From a checkpoint of a small mixture-of-experts model trained on Wikipedia.
Experts: 224 SwiGLU neurons an expert, 1 pick a token, a softmax router.
Below are experts of layer 7 (counted from 0) of a mixture-of-experts language model. Rows are named gate (a neuron's input weights, with its number), up (a neuron's input weights, with its number), down (a neuron's output weights, with its number) and show model dimensions 0-223. Each number is 128 + 32 x the weight over its row's rms, rounded and kept within 0 to 255. Numbers have three digits each.
Before each expert's rows: a language model's description of what the expert responds to. This comes from a sample of Wikipedia text that the model never trained on.

# expert 11
Description: Nationality and infobox fields
gate1:099101109147145181092148079107162086089146124124131118158166164174101077108132123128137191069146141158125115146143148082100119133149128133124109158110134087123123115141115121166136168120137065124130117145097182096167113151177126157077164154124143127132121132111095131097170160116105087109204071148142220104107179166128210163121107109138176173124112097129076123095149120072255098134097093139125215085047128147137143134112125086127164117121098153122121147151152123149168136119139093142122133131176146178142077106119109163084167146103158125113160151150082131142094128144110189117163149109123138090145135113174098074156155146158116163129115060073155078151116071101112098088176
up1:112128153108042074158105174110124152224158109177135080085116124102146133154128148137112141134108126135117061105131075136185132137055134141127123158154165185131072165159135118082103071151114158131151167095173078194094168126087118140182117091139124119157127102152165118109107093128154157102139123073101052137125113159119123086138173151107120059123130113106142079149120121143041120129167151056133072149182147112133107096172114144097107188118144164114128082105109174135140140156139147168091088118112135078069211109128136091178094106125128138119128111125154149093136125128192109127117094154128104175127155139127157120156159075109132114126112200134176135154155173146062183162141
down1:072148127120122125109089117175134070147126206136155135165116116138140140119139172100120121157117153178118132065131135187137147109087182110153117121191178113112078158168142146158116217176127080168175196109153169175100188104157127083131134076163142118116098189130150119161120127178091109146098165135202132186155148123105127127107136125106122128146096156143183120159062125115013094108152064078124143094159120125122218146135146132070148137090103110122141119167104165159103141120138102138093086083186118142087126116090146118117126104112109124149174112152132098120116121110104101169198104081140109095112144154112121140150115144169146048113144151155147079204132148125110104129162

# expert 6
Description: Determiners and modifiers
gate0:094151060102105130078151122179134158143197150183141082187021149099104127065128128080119139123082111096104142174131093141124155115127204126125097135128158094124139101066173052138097169084108112119170153110169153180142133153143162035163134146109116118135179131102169092092130075087158091139147089121130144140146115098163107141077135143151130114117154104178095112158080102110211112097112143149121119148176089165130156089127079066065099148088103066095099150108148138125182166159130132122090131110138107124121075121125102126146120080076125170146077153151118076107086118111107079137174173118108132121157156119145105125105137155159158111107129094092142129113149051147126159150095
up0:148138095139143168095141070156160141133121182106109087169059180098102071066103148123118167169080148053110104161091126103101086158103151131157155123104169104153153102087103084148104114110124147186110163122112105178146106114088116114121131151075102104138178127119123136105087097093133109126161163126165160109104128116147119161116069127139089150073123121177104108197072055098160085163104154142156161187151090114042053132132065110063086109106137131148137204128093110122122142088099079120134062133145136092147158116110092084125178098116163151076104123130144079086089132132108064143150130141123137118172128125173135127136132133099131099041157106084120132087124162165109100159104
down0:198128143123088076121091138150085159040114111132128132111175146107140073208111151134068104110115144151164136099128110142107121130097090158054122162150095077142207119133144135059113077197219088095136142122126153141134159159165078108151159144049098146141144153160103121144130104131083173125157117146161082110118115074167113183119132106133130081106061126116119139076101153160224109097136095104138150124111137143104105145146085164160134141173132145080133066133090113148150129098125134150173128113158115105160131160116064144113085125144123148148146133037160174192106162107077155148122111103153162162138141150101096119108148090143123123093151140120094130080127131064076128134087

# expert 14
Description: Name and word starts
gate2:116152142171136103108100180107108077106116173145199100112175140109132130107166116076095112154145113103067078136139171146087101161082176117147121079079066143218168121088104162153146141150119139095138155075118165116152163144168095149070183112105147202110096147139187085165107076151142087112112162144176102089124137189147118130100128123105137183150096125102132154161099186074130178161117100095115097093111128087126085095136089144142128126147133140142071146144176112120123102113119091120148109079135110087161130070136191104141144168113142099130112133093127093144133161179147131144188096126121101172120130075149087051104084100073169080168182104105139148081127062107144119134167
up2:136135114129182137105132053144120129187150076139192115163098172086157200168053135206169145166099136097129102103160081114072087146107122144127107178159137123121094195146097106138111121099109096108131159123122089136062109089110139023077147153169132112126110092162198135148142104115126172136080165139129099122110063140113140124108147147083151133110173086147097109098057121140129143137058114140131183131139180126131131123094160119113128178101088148114193158146087111092110154088117120053114149160122110149095134128130136088123054153109126124137143123206159119130074126138102132096111158086142105126126171112158089184132123172117169157142138067183146132146151122073146125139078
down2:118151075170065152116139129135148112131153126106207140105112139038099138122130071160143085159131180049144148171176057139062081112148087147094092160129128101175132136184102135133143142116118144100224154111177114170125115141095122103127120098130084117129165118129161135175146111154103154154107137137117111147176131224120085134122145143105140129154137138139161129168127108119116163151155145159155175158162088126149073128092179176102070130136133068137124080150121080080109152104090076091154148103130160146178191104107163120131119069187145104124137101103053083162140170151133161088101148072111143155112162142143118091129198127180154104160087150090175129156151167133132148124133

# expert 7
Description: Leading number digits
gate2:114145136030142107102159103088121140159139090094091103110118062151152115156101126124076121115141126122137083137141164141133102116133138138120150115087118079141117124121165098124116131164115201124133097105165041137148169142130098154143123094091192117140112124113138128126105053052086201134165107054140111129097157145143103074154067150115158143125151154153128140157111111112141084145146118147158100145142061088175142137147079117124149125167152099123104136107114151193085144132104052122099116084110173139076051104136127149153131075062097127136136143112141135139139088053149111115206107087086193130105090115104180147153102129160101175200134129064102122048124081164134149110122
up2:091127156149126144157142089135139179131148106123165150146141165142138172069121138131185119111110112130067123157133173108137092143117103151124121184095106144099138052169149171102172075168048094137113179122161127152135096160088077169139093161067062120161099135102104131123110083075142148130130105092111128128170080185079133145139103180161083174125194118176091096130140103158142135134200089126105130199159152033149132087108140106114146146117121126094081155108143142134159091089163131146133123092175082113119151207122119158144059145147119106104143090192075142112129129133091164111107083141119173082142078173165163101127113099087136181108096105183153092120105122085103135165115
down2:123200105149135074204130113091112136140148142199102141076130083083152128131164151099079100151106138121111128121152084163104209100154090066056126208169203088115133127129143112169148172151160088116145112106085110116137112076074154106145165125097097128145136109095119129164174111123099118083172072100151133139090095085124084123139128100116104118148116162135119133141164128133149101141079192128104124107116054155122088121125096172139106167091183047121120083120131177118057156141127143132204141136152133148138108086119162083114078085099163143103097138106161129137169147095158191130154108089084156139097057120118140142107130140169156162100083148060106114160119137161151175108129

# expert 12
Description: Verbs and prepositions
gate1:121149123128123102126160163111096142160073097181106047099145124074122132192092081128120110071155131102131105095135137157118144144168112110164088085122107168103130093110112085109209156116102158149130110115145159172110109146124204165143103089124139084136154152128158151090175153139136095136158135146105133114053113091136129158158098087140072131097098113154156102127111119167079178143066103152133091154180113089172159108115116148071114186091179131115151171156136144101178133069133189126087055167120091105163117116099159130153102097163119177136121106163083097094056111128120150062179117151128153155053097126130079133180151221102141099110139156167128114093104141107120168177101
up1:140130123133130200166120142114155098135084122072150176162135166141135139117123112105190133067130112117123088080099143189143146086148163193117127114164127124078120165134150097079149129136138168142193127171094116087153188070101071169153153137185110122145108126156114105156137116162146109093137142150105124141136161183156154075067175168135162143145140104158165115115124169157093144137093192144089181133146132180125128124196106171101083116125127102132122099136114137143090246151162135107205142110161105093085144120117120120169148187100099116162140076146166144145151152106167101163165115157134123140110140126074141127043150132159148114121130030130096123070124108088124163205119
down1:123129144124118092080093098127095107161156095105131130111106099115096142143110134127093159164166159099164087145148056129126146137039060097132099108108138094048159167202150130147126129103096115092119093058142145152123112105120164143131091135174135119085084198111145130103144080140198096132142152152088116149155117154128133148078098117131085092090092016136082099104161089067151139123133089143086129140120142117142148112154088145100081144096123130182122187161141108139080186120122125069131126121140181163080131142174134091145131077112140140126147131164124105181168097089170118127147156169102164121103148088092152036154077063121110159106204156162144095136141086121133109107159

# expert 10
Description: Quantities and measures
gate1:116121134136138083116167126140116134104122127139116149151090167152089158157143088167133150143127091133109157081133164168064107075151154110130063096175117176119112114091072131123143108087130102095108208147118165174153086067106169123127132103145132137086148183138117165094165129114096123089078089121120139143091113096121168054089107100143115100096108208178071163156112112160083061160102131073133100120161155061180146068107136113086107173164124134164125139113144126145095185101138080117115119154088166137106148126167183085146136101093145143136092119110124113131195151181109108143131106144104069121120131096153082099048037112120124153145192112209140134157136112126122102192100
up1:133153081135134177097091163168116120106149065121178154135119108113167115115110162127162121104129152096110128092126136092090141082118137164156094105104108143185088157031164152118166104141122073138097123140129140121127142203068091147154115150118123117085178172104155136140108141135142098110115177131106187128098114166120104115105192146149113130107121098149091151131175099136062043200092166140160075128143205126056180122153181140102122120144161131147108082065105138095094162148116091143099131124064181120116100116122129168144113168104091174110084121175097125149147134166143153098064142048141118131098161042133118093127132116093122164183121074151090130188166130099154102145103
down1:083142134084123168176099068075156131146160108159083126150115094121214121127135165097081109182147130150163074173085091156143079116133108069140076105088124161124115106172103162156123085098199138159157128130104093101180170169124076102108099153144103120124101101142164119137159168123147165110151147137141142142077123200120177155114150102080102143157114113125168142061076104149092118136141109074073162131122142124084163180125134061203159135062145124119119146097107133121113125133111135062160134176134064178081129131180087132131107139099144116132123161133150179088124047145119142077177091118092115119093127191134085182113115137129159118163164169135142170103129152110074144150169

# expert 15
Description: Function words and articles
gate0:122144135159086128155165108169088122153166098135121136108109126119157139200144147147123136067162170098147145110110130118114150136118129128160109117112152110114046063161071168121109125106103113146177101131073103168083210126120134127123089141114159087106116096105127168197084141173087155113134080089111050094123113115070103173076142158117074049148130138153166086093111113158150113140181129143145129129123176146151114115168115160084095129161143103115121156117129103152197135090124092166122081098147108138086120114095126119150216146093140140114157145062169114111079156144107104120041157147149167150134114089165106146136081141134143168145115024154156156177145129137102041108170
up0:180127140132128076133168102098084063118085118064137104106126099240129113166152118121134142145154140103155104140110133117117135157127172136098196127116103071161122093120136154125103137111121166138137153109084157156099160094061086134082136156149153114116117107137182143170107102139134104133096113148104142118123094136091124186066119104105144115106100172165116109037108152169129163181185132163160152191090172149138190154103133141119110192131105136174125140136162148168151124099144065132080129111061127155109114085093088142075147145057147126099129123117181112119086122140136089119098110159127098169124137046154075176103133149090166158167084123197146179161134047111109084132140
down0:157145088137183114102074127132146159127200162126110179142127084080122123173101063151116113134106149118154116132156095083149127131155132043115155148066114135093088152200152120145209138193136132115121095159161164105087051078066092105155136102130097185130145132125131123104137090095098134183124191145081113149087145094155090098139121184083114233185173137104158126155098127156101098112171097085100160077146142167115132174123109089121166116086171116157129166168103147130121131103054102145129143126178092155129111146157103103110088103123120125134163095144149153117105183077173166164118093102081120108130165131149127089165166168126107105134133118145128141121162169131106179091182